{"n_layer": 11, "d_model": 224, "n_experts": 256, "experts_per_token": 4, "d_expert": 96, "d_shared_expert": 128, "activation": "squared_relu", "moe_layers": [0, 1, 2, 3, 4, 5, 6, 7, 8, 9, 10], "router_score": "sigmoid", "normalize_top_k": true, "routed_scale": 2.0, "balance_loss": 0.00258, "balance_bias": false, "n_groups": 4, "groups_per_token": 3, "shared_expert_gate": true, "init_std_router": 0.012, "lr_router": 0.00128, "vocab_size": 16384, "norm": "rmsnorm", "norm_eps": 1e-06, "tie_embeddings": false, "optimizer": "adamw", "lr": 0.00255, "beta1": 0.95, "beta2": 0.99, "grad_clip": 1.0, "batch_tokens": 131072, "seq_len": 1024, "train_tokens": 683400000, "steps": 5214, "dataset": "wikipedia_en"}
Below are experts of layer 5 (counted from 0) of a mixture-of-experts language model. Rows are named router (the router's row for the expert), up (a neuron's input weights, with its number) and show model dimensions 112-223. Each number is 500 + 40 x the weight over its row's rms, rounded and kept within 0 to 999. Numbers have three digits each.
After each expert's rows: "comes after" lists some tokens at least twice as common just before its tokens as in all text. This comes from a sample of Wikipedia text that the model never trained on. Tokens count by the router's weight.

# expert 182
router:615484531458454532560481547494495472497501514493446490493485486472547483578488430496466468571528480450502529495494492550459512540528526550555542499524539533512502495513424525485474525495493467483517412486475449558473548513507493546454494499583496520471555495476505440483488459493568567437496485520468501499445468424447517498451554501483
up0:543467480476510529481511506517453496437496496564520481485541470482504467498514542506483487453491470544445490486477492435476508481496479494536467554465535493475537514577541510483466446505478546487472449467456475501554483548530460508512482477465564574447432455530551533524498434486504541542520514481446534455502408523480538579541476470401
up1:573530542536565506562540508532513510558526521414511494506556533577514455564468452469534474543491476476465515493523469469443450486497499564505587502476533504594468555445494468514464495565552440556507473453495520454507456444494450426492517542522548564512480439496494462479449547463533486451477512528568474504527526537500474539448409438526
up2:590486518502528543537538497535486535502478465556552491487498409519551545588539479547570503449475504512577503541473404532463474502519492512515439541508489499491543599494556480474503543447488419536488480481501437501534521531458556458510493502516533442563438551512441452548522501574545488495449487502482461447429542531501533484527444456489
up3:581445530512502471510476522453508492459465493453548422500459467453589489546466554476539540523451466523522531481547502454486458527592513544502555498515523494572499551439477520537522552498492526499471493469480464548460532405488466566488549501497452482474452488511508414569533503511513506433602461506459537460444563434482449488498548553507
comes after: " ", "-", " (", " | ", ": ", " | W "

# expert 212
router:546524508478430497511445555509474501462537496443463482444485454472513505540515501468497530594411493484515586461511486527441506550494513507561512507521524514434530483535474529461507543503500478448490391564529461492491539472490451529393463452484457563505539475522490451478512463490527552502506448489467512560504531434462480541443488492479
up3:468528536465451527464440571543459521447532482509496561510583467472536515466452489540474470544498514461508519506463512434526438509498566475596435506489514485521514471583498544521519571558474454568460508507507482579442495504561481476459577502496509499523437559401545399491461535436529439414425553482493540449434561462475595481487515505473
up4:545559503552455545533495572461502576509510486490505534555532498522439445491502473544542519534463532528477480532538453463477508509478575472565503524484543452475440552508533504562468525558560550515505506487540422482514467421555500491526518445426483543505460582500462499470538475552439546462547517460542522472451490479436579510521450463478
up5:477540537468470530555527555488519567484529485492456470473509494408486503597556437534463515541518502502530530489500456454469484508497501514610461453500519530531526506488472471548534525459485522439491467514420474502500519469506537531380497481516477454507513447481466468506512534494486495456476490505543525459463485461413545519500526495432
up6:572509454502437456506507490518464491429506571453509497446497510446469483539503441478487522528547523608427499416518509510424477541540499478534496458438501482507466430425537522464505475509536544499473494596494515540503542498577453500523484514515494432506493428489447511503468470463509440484464473461543499502401505446510499522447572545507
comes after: " | ", "; ", ",", "% | ", ") | ", "–"

# expert 87
router:540526523503458539495499568481489579489515507480464434453467440533559473560506450539512533548496482486478608465541477467466466528505541513557475565498544524479567498559479544492535548490532497491487393496524492444458485490468522560477459468520471505541450519524452471445448515491501508412514489489484555451412474451420514541471501485436
up0:516478523500438546455459562516510521477527508518551540510544490482532448506444480505515514500469528447460541577403488486538525539460484469522512474470493483498504524488496527445562488508493456522507455514519539479462522503533486471466487489418519516538402515555486412540558546530516496485569504541506549547461484522455598558503521575406
up1:505457539484466511547451458511545550506481531461538490521434495525530482483491541539456493550470559495452521496496441539457491530506559533481491503443489460474469531540529483502434544561444477548580426525467476518513502442499574501499471475534387492628460522472582476410515497502558481416573481568512500501432632507471574552406475557418
up2:475539484463424519547463477517505494445468551526492490537512498557518452482479481559418507522575546516470521568523574518450415475456529524469439516425569513508561506479515526480391530509488462478511415514508481528406485516499482530508438519543408514587512544502554461418501466555459488501443463455524524560496488427526538490455556504498
up3:506502565466505571469503492380508485482485497484477478492484573512462472549537427446522446538447446566554570511519473422594532573421449477579448586476553470455456536489515500463526467483517507402481510545526455441511464536511523528488424432521438492487493508554534493453487493490517498476533489494470478462427448554491509568442530599467
comes after: "\n\n", ".", " MP", " JP", "==", " census"

# expert 50
router:531504536513454546567493565472476545483566499506375451456471473448501511560537493536512491520532449505493533426500453465430476537568555560506448551467576481409530436527461488472470506527474476510478465520495497535488502514509503530471483479541484547485492456489517482426467551471560537454502484506509526475449450476411464514500504499530
up5:510490519479433516462475512492484516418524449490477431448544496558491497503466523485512512519475477371476499508509477543529465551526491533509488494443545484472495489434410523460493502442537512442472498494598544622491481489504397533498473478478437465500455544508516485501486486509466509558526518433553481489525503488403535537494584454468
up6:517457556535470455459472556515498471485480530479542468455484484487463570414461490517389507497550473451542527498439473525531450558510480524512485395485442488508570500489485497519495502509511443542462497484548486393457476486493488627534480576512555497556562607504563482509528490456535448499489541546476507486529520500470567481512490462470
up7:544491501510507496512534515509520484502526531523512530508498448519520500461492467572533472499462502502469539445463478438459464487489545592478477494480422468431547458465621485526467541484559490515445541530567465549532492459482494505519443499581560530483509477478534439471441534529511491543521493495568536574482500599402469489473565464408
up8:434512468497424436402548560535436472457481548548482530523490484502451511472511504397471485475540527490487527501491461555476431458469516517472521417454520519589450509475466511445455501489489499560498509552428567417525452477461508509491520433506456449482478566528492446474496547484429609517498502532511531530437496491475551498428482464518
comes after: ".", "\n\n", "s.", ").", "\n", "\"."

# expert 109
router:561500472525492542492498535456482559508483513468481494463452413492503473496564444546501467567452521401452552455505444487466473518518546525523556568500535502459532486532429475471505528551475455588493372474442448471467469464503515542449455514521492530513483481514479447503442474514515549471529484507526509454453507476483510540472526497471
up0:471511542507513510459456550491509445513557467554488551469561474529574432457487498490547512580530465468496537480435461424488461471515501484570503509523529543517444537464514472484535562521464496498482406515464524484449509448459407581465503467490614500492487502605466500523536411519536551479477455558495443499427414492526482519513496439383
up1:553493515508484523537474495469453565502518465444479520459491458517483567471514504534568472498553484473458544482473430481532510493452495549528523581451495476506472448428522503488516556535479512494474500520483529392539514478526487500477458470457463547497532471517463508489500411499425547453500491510484548470460539571486508502475435500498
up2:540514465397496516516543536503544531516556542514459526544444497495486513487483507508511460522513540554481542478490557474462498602433464519495449508483512461455462480467474524444474526496491524495484475505454398443529490521526480434502531487548476508572516514525571535542430471494458539532497506473428515468518555439464543444520521587417
up3:503537479548501474475505506469546575435498540458507445412465563550566514494471463426533506589469564457547541475461547521494504516424427473552454464553467454528429478514501515488457486461535510515428442506479476549520448539498511504511504589498544499503486497497529488548509491512465578386515463483521514515503441479481538511437588496424
comes after: "==", "===", "\n\n", "====", "2", "==S"

# expert 245
router:540516510452473488561500582527435498506465458470443506409504471508462520541506494497494468569501474501481533500448547518445575551558557520540486520475562479523466539542468454519509512470468531482508413498474447525425535473535466604508411476536509580516476456513506412512510470489578536436468460506443456582498554451456471486476500496494
up0:516546508532517526472472552516497469538514444563504513540477484453423458478519395411535495494418529477489561509481472481494529501494522458513504475469507484541438482529577500529458511511505421521448511462452536490482484522533425543498505522567457436455470453549554391501479528480513490508469460523533491471511529489517526427485482495464
up1:539493489490473532524586475566524470503518515480486507470490521593540513519484480516505464581524537409507533488463569500476559547480605515508509467495524490579501579583529559528543502476441453512513485440418475546476459448498461511469472534529510523458510424448477410541490521475504512428464436512529486488503525512510526460464549480489
up2:541502536530461462495522539537475518502589515490540439494502476439527547480543469466544489550427473530437523526515519459486495595501509580485489544552499496549433477430554506493495525537517620491550512506527550564440453504529413532504506418469472518513503535597446528513461540505525557529511456475497542497516468526462500508470508534462
up3:501510470471483523453506541501527487439490566468459559419530551480526559621452501517453513520424465524496553457435510467554523548531476428481404419510488477517478524520483507507569508486456511386531475470511425494600449469555459501507468501547454539528453463509511514515486453451458489419464557488443531514532544554451522546478537473466
comes after: " ", "\n", "| ", " (", "-", "- "

# expert 211
router:558557574465474500524555576448463514465553480451383551495489464501490492494564456505471504568478540485497505460473468482479445520543521515559512514455587543509485484500487501433462509446498476479495440446523485539520498507486502520412526505515517546522509401483501449476510516472491527502469461504475525484495486488451517472506478515446
up0:565450569544452536494516534524502459528510603563475450531453458499509548564519468482501532580461560490465558462482542463478503517457495587554439539533524489454521527523520522497511506500504530488475483613456422476484497480504438453432460427528495487504432489539497460507505538451528508446575480500516481417509493501463480467413512440537
up1:517522525481504558479535479458497595502553508508454412449480479494463449518512555530545530500494475491479500398512484488486545486515464467559507623500512534497449510512533515480547454504446521484446492470551532414541498529544480490459455533466481564461498464499487485498474517498511468466472602483493526427532453539518585508463475440445
up2:476537451604503496529473491491512579584498462502578507531607528510527506492514524489485522540523563485512511516410473454394440535453541548516478479539466503488497570492502490486448512522539475554477436456541485578469542418561481474469447547497505509523445432424474479518538528494485502497484514500437447455437505519493425469517509433555
up3:463475509474518448553507474513466511496490492474527485452568483500494507554514434530531553494517478537512587403456496593544472527539518515505479617561537512509488514440510480497534489432532509466547471470543485453551573485512521529500500498592463522509522509465453471484455465541523496507543494494545436481587552526493512505565490470526
comes after: "\n", " | \"", "|", ":", "- \"", "."

# expert 120
router:507516548466470427555538566469528560537546486543439561474465479453513507505520468499450526533486534524554622505460440469494520556524517541564494553496579507403513505555474493491552500504532504461519416463474437523522532482545492562457490496487501510546541476512530448535462508469505571449523473476471484470481492488438534489531521490499
up0:632444441442499553452487501472546466525477489466441474481458472516426493550480510582500519490537503433525515493575492515540522518564538488468514517476550476542459508535504484441541514448499458515507493469443436527526473495497492489439577444487442476527507581491541489506545532475590491529501507463541482533450524421418500510517519568442
up1:547468478563508524419471509492565494476378604547545535503501436637498488521477546460488507501493533521537520474481462513470518442482467478508492510505556457464521524515495504542513479517474513488478533447506523439502523495477496440477498486529467468546550504442476393514576532522582391468548369515491528477468502505489526512493540492512
up2:443501510563509492515572456458492414506503471554473498484477513464453497634581496488434518513519450518521447528477502469437393452482499487493475463561523560475447468574465541510556467476412497507546456492588598546471459520487484488497582535463560432459469511433569465492576557526506459475460491578514555502519461493516480477517500440483
up3:460481403470534470497564499501430519493558448513455455516541452432491500488522498584472442516508432519500487511533440470522512521555538482511531517533487519539559413521486555551499475431480426526538495472476531605466496545439502497518519517544538561494501531476610489558475557466451426417508521496504520573512522558515520585496480481519
comes after: "\n", "20", "30", "25", "21", "18"

# expert 39
router:586490520429462479521518575455499563508539491482432519500497465447478457568551479466505509616539514458546561435494520512493540544522529500543500562473507497528518512581436494538509521489494493497476394528529510540467532486515458510403525520495496553481480457520505451481517540480504526457548440494493517436466448480476496526520507536486
up4:454497530521527444535505503531517539468518606452488519529475557440460468531528445496498510521493548511417570481449531469534480493559531438490497536510456565499493497491481523476428540489494500522479486533495516539536526490535450491517453536556412485487499516515480503548495437515464553503529530500414460498452585493498514431469531394581
up5:510511489510549511438518479486518542520462529538474484549484462503512515524479463564623444497479452468523536469527444503499487522554459560465541530475524472551429538490501458531496361525471528564508440450493501557507472368455493494467613461480549448496496491487368487518433448494567502470498462509548490486499498477493507431531562473563
up6:501504455463509548486425463483533528436438464509472574541534509541490475502493462530426491458574509479541516544505470473545503502447515528522394526497483569461461540495522463549471465497437489471533541476578491491533541506478483524484556448499506536495464541499488519515496480515517561489498484459538523440550579528547509526428515538415
up7:496518566531511528537558534460434508555547472500460507557514564502486453584472513542501470506446473549525508429445444481494494440512517560508506501476478428517555440378552518471415454516493453528546497494472504498498522462456559492525470513515530504479498525506500528493490531450464494492491535527489507476504577544469526471471561454479
comes after: ", ", " in ", " (", "| ", "–", "- "

# expert 10
router:573472568522455498550492548511510515486579489492434525487469514419530475516533479503479438619481488489458589461491489503459435492522536558625527541452546529468472524513516526478491505512470474496479428483514467514533490481491486513426481455496450564502511421482457447492505442467552515415480438528475521458440484459440528561503471522453
up1:514594486518468538536465504529475491455433462503545518397518509374472487562529452495538498485486563458543510594436477554399522487512506513595460424460508476486525520418566468536531594552528455470513524521489514451415502543462480506513445464514559523502535518509458550537481520462427466534491434476499494481466413465543495504536540545535
up2:519561469513424572602505500529505517493576519577471459455436514448546488481527508565465454517526466474507540436544568484522526488505545443515472534485485509520528482578465542530425452430446509492482496524578513476437558528542492510548528469493464520504510505547619486532489454520456518459507565516576539451450448463506524594522539478498
up3:535465481446487490441521504453421514460486501508500468540497442466485576498517439498478492463539443592457509507454506435450496474550487512503491560455523538537466477513494521535535530396496442540474502479549531491511480516590448477526484497525445515499474568455579432477491518449558544473496529507475368449564523457496510540466501487485
up4:512510463484531501442531541492496483533503568529499559504436464460471514561540493576475501531538500572507510521456481413494556541432504455565464511469543519460517447571524538488549511404495489511452512530484520509452517576462516461474530533406514537514460540487489465509470517536523447427462424525463467408522520450508493574531440503506
comes after: ".", ",", "6", "°", ":", "4"

# expert 52
router:559521536470467493477510621493472576465589464447409497510528446470482503547513473564492490565510532456551534478493509443489481519460485519562510512546520506478540442543537469449516513510466437437537408503523486548466455479524466497431520539556491460455477486513442458478497474520493528466552480492482465487486466434471446496511474553454
up4:511547493466411476470553501486474555525480493477466443414537518442470534497551433485546557506498569537506529553434533487483491546576506500479444506478520414511571459572473490512477521530503519502422492496547474485552477494579508507468500475424514559579533488511578522472493528440472468569523565526470481507479490528473505511438496485450
up5:560496525491537552568495529549494460521586485513552529491475480528491495473547476529523554513435465502539505491484527498489502530494487494505521437518467470596501452499560488518545545424459492542489468445512492514561497502477471502398583513552452548496505523543517502468542492429459509471489506522555574498450537452517461513535508475512
up6:509479480423492483537479550450417502465484496463511547503511553499475500489624501459554493541480462543435518514444512515437535457530539529532428424503514435554458492452441582565550430522477449471521518456482492526462491582560504525478439535534503485539517491509512514491516485473477451564428538495503527452532495431489469474584496491498
up7:507483479472501534478480462428524505532491496514430433455431467456422485498509502499533570477590517525517436485477493511519471474436508400474485588501498498505445454501520496488512477544451480503463466492488511497528522521545457500462472528461472454436524516418536430542579509539512531502490461478447496518493473506477514442485548554522
comes after: ", ", "| ", " | ", "- ", " (", " in "

# expert 186
router:587491538473483530524487590530547535518543521464456533456465454484453443559523448503468495675483501448529582443487455497524522530455544490593509537467518502469474557530469508478521540471467464483521360482504478499520539490483495545404511510545492545485508442498486438465494469521528536472534512520490543518458439479446493522502505501475
up0:494534512565531525587446504510531530487481495521443486585490559459480474547545479488493530534472475451486456499538471526471575508449503583516486503525499490455449458522549418558487488516495505426461449534515471471519489516489484455599474558482538537459508523417555533450484538555561508497492556524525483386528504511476532524434489459485
up1:469464528490504522548425504526493478523506365479530477430539502483431480461530589527549588505482449472432520435503520456453437471522494567520517499537510474610476514487570473528480458455508471541489545464423537582522474438502474506448474452506456473443540501535439477464482476463461578496492471520555544479433513522480481475533506434498
up2:473554540469508544460434452460485485475497553537503507527523426483464566555431409546504464521543484456475463448540402535505430501474479515493464474423557501460487519404466478468529441490433536473565561459461481481431456496464451495448571478479426499475503520532477444469508515529484566456484492499549471510429494525530476482450527495481
up3:498509476391544439540485561520537476517470551489578560509518563440438466537531509479452555572498511509499546497508500469373496520484591504619470512413505433566486492469500547574491446469570510496526548539425577523549503534598433477502581515525450509500612469582456548518541485560500553483516524552439529474492477542498481487546498506469
comes after: "1", "2", "–", ", ", ": ", " ("

# expert 249
router:514493560424480479595457571475490574479576546474440540453494504455478520513503510541452502555479556497525588488486479486501500557522546492598503507515546533492516556584459511478497498514537452439520448557477474464490520455566474551452480473485504438536535492537493412476490454480534550422545480536503512457511525463411516570477528483485
up0:480521516471437492526486515552477452543510556484507578511484486545479504566532540575481481494504551463549516545516498458476437566466515486451354490540513496482531510469535508457498522509513422442503423523541467440485538556593532507464523477513514479533480609515485500500523507494465552436471523512541538443475479475473498428423549501478
up1:468520521405461488496501524523526494428457477551496443478520504510497525514526520496523444522500555519435475588484592546540512484504460513480501512464491507580559445492459441575505540491548464559453503496489482519536470527571554427488460503502470465435494513495480530446487517504479515457503501498494577475552544505479558547468567491413
up2:509493546477449511504489561535524557501492539485590445545501476521500549507433493535596500505524492517466525474477561528511446497450526490529425526469494493515472538457462594539466601586470437506505383529522475529510544422532438444528530583490514508470481454500437504465466502506547569493442485478436501459540544537439403477527519466524
up3:484462502448548542519507535509496504542482509563544541478514450510500550512499440528411486480545516583522484527493492453516485531382530456482508508447512482478553485526504528567541501512491476500517517480487537505430520552558496528544494540472535462411540535465502408452565522499503455418521479498501475556531485472453521492473508553458
comes after: "1", "0", "6", "3", "2", "4"

# expert 192
router:488521519475423539489466549553524499471544484472452522439470474467543515508522467497513473612448529477540632473513482467486451560529542551582488537513491483478538514514516519488539534498505507519487404506500501471499470455492470522456457431578459523494513450555477430490481443461545500465503442524520515438490484491495519573473480537412
up0:483437579445426536536474489483497520529489451552531496553439470527511507624450503557473542545542399486446445442479499455552474450473551467464444530466492482541531555506419559534581543550455487448478472504539504486470513467508515458503522501485468545500499449465481475513489501505561569531494546506512468463444495622460539531528532493416
up1:508472482544509576562465509517517528499507539447542450487450543552535398469550468518504458479461467475499568528526464516459497482530488582617474521467506494427480501506510499563536459521432540495542534476448531388470482452470494536501481482536462568468487519455550507460535509456473517515551558479558468514499489561495531502560463488476
up2:463548517578472406507521492562534501522463571473465529496552494531538486458478563491467485516465577494586493463539562528508510491492490468507454504536488527427523502474547563411489494494526537396469501566487536423547591495524488518495456423521483487499526440530463496492517486476485570522515467568461483493489531455529401447491533570505
up3:546484562539493467556554476533476506528564552468549530545467482524510433508458503510540452481512570535513532497476510517507529461521564484543571547542523517456615505500575531543527496491585451453381495535492468459607517519469511447510436565551477540562472504437539527514489511431529506395470519510482513487542563442500556509452410563479
comes after: " | ", "| ", "–", "2", "1", "; "

# expert 16
router:576469509453482468524504575549420556492519511453481545408479426475487500557509455502488510563476542502502608492470471499503518529487592561515501505469609495488531538569499502475530533484470485520478407502512461472521484461465427531430561436477480520497510515548529443508500480544500512441511412539479520504460467453423486538502552496504
up1:476489485540497533496494507480511512445508592515447439457564508490519500502513510581536462520562543484493500494433544482532487545476504513488478479545495488456524536439530462502480490486434493497500518461444496440552519517514475453473428485538499518561431521455537496543461485512504529533408556480513534427493514487455484504515581608433
up2:448500481492527506479541495504517469447515521531461443498538467534522504524504535494523509534565518561492569493490527497553481502482568445530522510480546467472584487536444477517540406514471551503537491483511468477566460451485433433468543590515513508444498504479523392483445527497482520505473478454519532440547460506414497491451549536515
up3:477524478420474462498554508499521488556485486495502461466477494511527444527518493477511601480526515496491501436546510451500510549519466436529484532541550427518506563548420454506482402526502500510531487498537457445506530521478559541487520463474477503496501535574458487467538483483522470425576530495448509407470461516548511517533440552508
up4:481471503469563491474499521493523496417511513524513452466498491448492512575629431462497534454547501516451545539537487508442542543552547503473545489492578561469523591498387490471499466480462463532475513529513470489462542497494455488476553462498469509469601511530530475463527526464561513500516522532435443433465488491453458495418529524508
comes after: "\n\n", "\n", "andidate | Votes |", "|---|---|---|---", " JP", "- Country:"

# expert 176
router:459542508480390498554496548483534544543565458495466547415528436511517492519494525485509492589487567471523597452475540471492546504476510519609469509486598530486505531498512500530533499462495476495503392505511481528552492481436431538461482437517484586493491450561499465441461538477499545494512431498537544507444451486466551533503534464433
up0:482559541472475444523513465504522575444511461507546482458455375533465494457526477473453493514535559486476511488510435515497546436462502525478503592449551500437529481481527522529503487510503505533450418487442544531468472479509454497479527483505510503532449480489533439519487512483457503472527410455498393503444547537525499470504540535555
up1:498513489524459512491387505539550560517537490565473459558583458509506504481523528510553467443518543470537541491521516512493491453479526563521500511426513514497465436498451482456509517461497551516454492428468527477542479482505442498459522455497525516527516436497503467563487464498512563526427545443526460403523501548510512516452541551500
up2:506528512513359578526489482518514472522472489421549501429485456491552557483464488463617492509507523509471646488431525511486537529465440470472433563498472484485495508499508585491525499514473501533481477531510488475509537579497498585495483521454467538477486525517458453490515560498489483547437473529483592497493511426492561519488541507504
up3:482466475487386497531456467453520460515548514480533458470485487482467489473550533472454530514548461532490499555500498533439504577543522526501514551484525448433453523521571456550473558523519482527467518588514493517468511461476518488497455496530460529506481481510536540466428518523506552499552388497550476398466454449465496446438482542477
comes after: "\n", "-", "- •", "- M", "|", "- B"

# expert 223
router:568503557377506542552495553451446500516540439460401484459499470458531530574555505446516431523479495448499550488489515495494536542503539493519513547429578515541532483506526516489446562492455557439461468503488432565509503476505486556429483507524480557568515475477466450425499525442468550451490491486498522484466498475476483488535468510451
up0:533495604472505486534485481467494505509610450559541449578510477493548454513482417468558527471541444527482473479471502452371540445449497516492428540433511500463480473566528465477486524531452553456485489495505572471444527496464517545466510496460505497506536468455489487492510465491503581525477539491442581568536477490485454479469478534511
up1:487473523458560517497529525440509510463510482500481453517541532475528642504518446503457561492519472527513507458528519535520492422573574502537538505554448580488439481557533537541481512413474525488524483544479430544466439500518466468431515546528513505568563485509480457518547539534581506510457507483416437481548506517538442447463505494491
up2:500501476472547558495449483430455480503549537501462505580517541466467525494476495503434507526553408477510465530475480476492495564514550618523476504466428494458486515447572479480502502520459481481525552435526506473512474555534393532510502415589550489478465513556565503473491526483540497543487465518536462516499420543509527513474525416506
up3:488527499576518511505575527539495481562528551494535499595526481543477447494442497512523487529479471489537481459507543478544494433500452483553530389485477577487485451520498449483506516510475483516523499538520471485445450474484491563443512566449479518532474442480525501509584495477544512414490556582474529467461540506471521475482532485489
comes after: "\n\n", ".", " =", ").", ")", ") ="

# expert 167
router:492521528461422498507521584471475477409519458468488495462505474380468484455506475491492485552446499510497582503473484537515480490571549565534494538507541513515453503524460485528470556498467450484490448455477500509501515453508454552393478443469497534517487440469467440487527463435540548456544432540490513508463435445447514488513553547399
up0:482519518500449474437496597507541467453486503493509453527507482452456552495421501485553516499495526459479531526492499524476529508452490481549508505474540583503487503485600465463496513480532556577527551514465391547510534479586530512564484493404538462444439470563548381543527545461445561464508485486469510496469536552460514487416568554514
up1:545479522532467459474490479450565514446612509439526467468496544527514474496526469499505443561507469491541510505507534485482556470497596515570496496466483554461458512469523489501473491505550601510488463540466439510474478444496546479498511532534502526614540488457495515493500488587463476391528469486480529472490497497440470471400442479555
up2:420466477521547465533441540502547485534534407539568545478530547470525556507509500456558534476510394522564484500413493422560525533505465558503495502497524499467478568544520473483506522445422538497496517441496492510472514514537495505499499494524490495542460545555517552555484540402507567486560529462510402556498437524466460489524471395570
up3:500461511478453493462430470485449530479466588557504425500457485499468517463502507531487499533438517532497481513470509539512531498520483461534480489442482455517512503548517472470507398485489465539459489466535549499504432550556500544500533493560492490432531596499587402535552483505581455494434513430475401496539525538480480555443432455576
comes after: "°", "′", "″N ", " on the", "- Coordinates: ", "."

# expert 134
router:519528583498468543509472576495486515492555496479497491469503477512503503574576449546490557517450460490500588470530448502482452567527592545506440553483490480446491501527471535504508555526444455517466393550423442522499507526531506573460457495531486547481492477511532420516484538530522561420467488508488557507467443462403532508490534460481
up0:521545564512483507521495589541467531437518561497534495434426492485449512479440505514488520508501490468485494459435475514464526429477455494529570490476478505537436513510571535488486485443486463452461541507455551534513472531526515572543479525471502524446503513511518374457524557522423483497478496506490535519445487484439472525537578543531
up1:588510471433508488486530576445525529452554484524437441503513497521557576525531453511512534474498495499476521543466530487458494488553536465483475539508506469547488431493479498532485518466470469534491450460534521513509441517501410532485550502475561511505470498512499501543488467490463465537520486493474506526503484465577518591502571491513
up2:533529497495548499527466499553403431470507512465535442552508444499444482496515466513456469513426485520486519539396476491409525414437504507497493569551502493584459479530525570409506467485504481530565517509470515566585469518531483484481545502508484428556535429482515468546470483488538505547457504543447478504492483528463508564484503459474
up3:517555543417531530453537454524556573535444552573560499508501402532524540490488448526439516495504486430418465465509455479486530491465560553501448542439434515455484516483444519497504531513422519596523444474528513552480554532526478479472506527472481515535450544478480433508557584497449529546504454514493423505520482493482492505511468444484
comes after: "==", "===", ".", " ==", " ===", " |"

# expert 42
router:574520527490425493533481559481493568511529476544445473412433482463524498500498479498517505556481498476501572526515471458497457538549563535571434493453492555442506500520486557492478515547417540488525436465482479541487513433478466539437465494563474497517454504584456383506528503520543530429497472458528557537458536475446488504484571546453
up0:558516547477455528483604471483523530543500401558462429471598511512529449489502489439519565503496464471475587471579549522477425478386559540475455485535458505449493509483529503459554521480518498453471502470515467452518466489490542519467440440573486519583456566526497475566561582451525494476520510540486497535487502429513475520531517488458
up1:579539552487477466497480568475502423544495473573564463519494449536467533501475519415553532517504476512470492479563446429495506507579495429564490511455511453476451561499550511530490554534469533560487502491474471537483547517567460464370474393422512447540446539566509438498488503421537580540567523481558521556488529532518523534487589470485
up2:537456511461494449558492503480504506478545531517437405487518584386492492538464462401425489499499509461424432508506544395451534439460542533527550478494514482583477441515480515490514501479492432544439496546475504592516498538514486495540407559492510449470539549522509501511456442541511500483393517519485505501480471504453521618502530513497
up3:535493516522544573519441519505534478501497439511470482421435471477461508461560511435490561528506564478435565422519523537527513539517484584504460492451472524491470447482558546499475497458405493501490508466468485471512466489487465472463485430585447500442480566534480373489446476538526473474474441522505480518479506578497509518511526503482
comes after: " |", "\n\n", " | ", "|", "; ", " | S"

# expert 35
router:540559539443444546499440557424485493497507583416460477411460463497490498550552525468517539537484542428496598437438495498486489498485546548571445495477534460523503552500470507516510549518512485447545393485470486521529496457527464575417523443541474491534483478572514469455510534454539566457499502546500439490419503458454528465475483554512
up1:494555478518525511517469495494587561535540486429540525517488565558503507461419483570480514547502457512585556509517521504564541514494581530495557500509493452569507513527499446491504520508541519484486431490487499480529563503442561562560453526505530522464470449507543554547502411539473527501527465516516493504506529529489528517520491432470
up2:561505512517523513517539520531467557492487538470475472468519440490561459546499425554485464583570490494556547425596519583484540525514502430547508556501554545506491486536529557521500533514484484461432527524578452466456430464493511509499527454509488498476437496455525466535515482534532496428528456501529578458491498452399530562495483441515
up3:518524584517472474510497554474493472474532532450471407461572479525559444518511531541478453506472474533496481465506514578502505485507467451475449506428568526544533457464494492427465523449438512448507502491484496443473562513567505497433516449526414491462555527482516438461546501508504481463513440494507495489434506492499557546444440464476
up4:476528463466435540597498520442483464472532417513470494501474439533506481561524491519498399521524578466511552503551440466451475529511489471584442532491500486530552518490533542569473539444509508450558483490454472533491456518488531487466520461581464586512541522562537500459477516524472515508504463495465480430419552543518547543414487547473
comes after: "0", "1", "3", "2", "4", "6"

# expert 6
router:559479586463434497544517597486476579464510457535469519452543479467533488505519442508479477547526513479465571458475477533533540515561562546501468528487547574500451488518470484479511518481488488507477391497499465523492581416543503575458483461506481549531476481447442480502444510520526518509475463542519505463486556489421493484420494539453
up1:480565506516432494575484533532498584505542463482490515450524540515410480504515505506519564497480499352514500529455446471519467493471528501488444455517477466576469439484534453476534491558476476477552411537484456520550509470435519469473510441522474536485445519484507526449572509539484493423422494491498589569511477573517493525459485495463
up2:513453514471505564592571539536502517552506516474473508447444539565461485435532503526506485536473521461493538480477447522505510516548540448507474516551523475524448483478488471564514441462472508478502488467475373486495515461460483545471438423518517441551453491459446508459432459527549452565544397446504585532530508498513542528510463488490
up3:529491469494540511545516547467489491435528419482460507471476494527537525509515437502525480559555488520495479542507510483549437585570439499513463454513484481538521516476430449422484530551475461504577438468486512530505581529508561533501461417556488508477499525521542470444515517480509441496561461517507604532491525460540544514460471511504
up4:482481594507491592548420574517558504528564498491553476539547539492489456433473470491479492540479509502507478536536577479476547504486534525458565512485450522536500488490570457577517504496590467487492491437488510474582563480466496555518506508551506404469441511460509482450463501484605500460452512479540472465440556536500495457479472465498
comes after: "\n", "\n\n", "The", " The", " =", " the "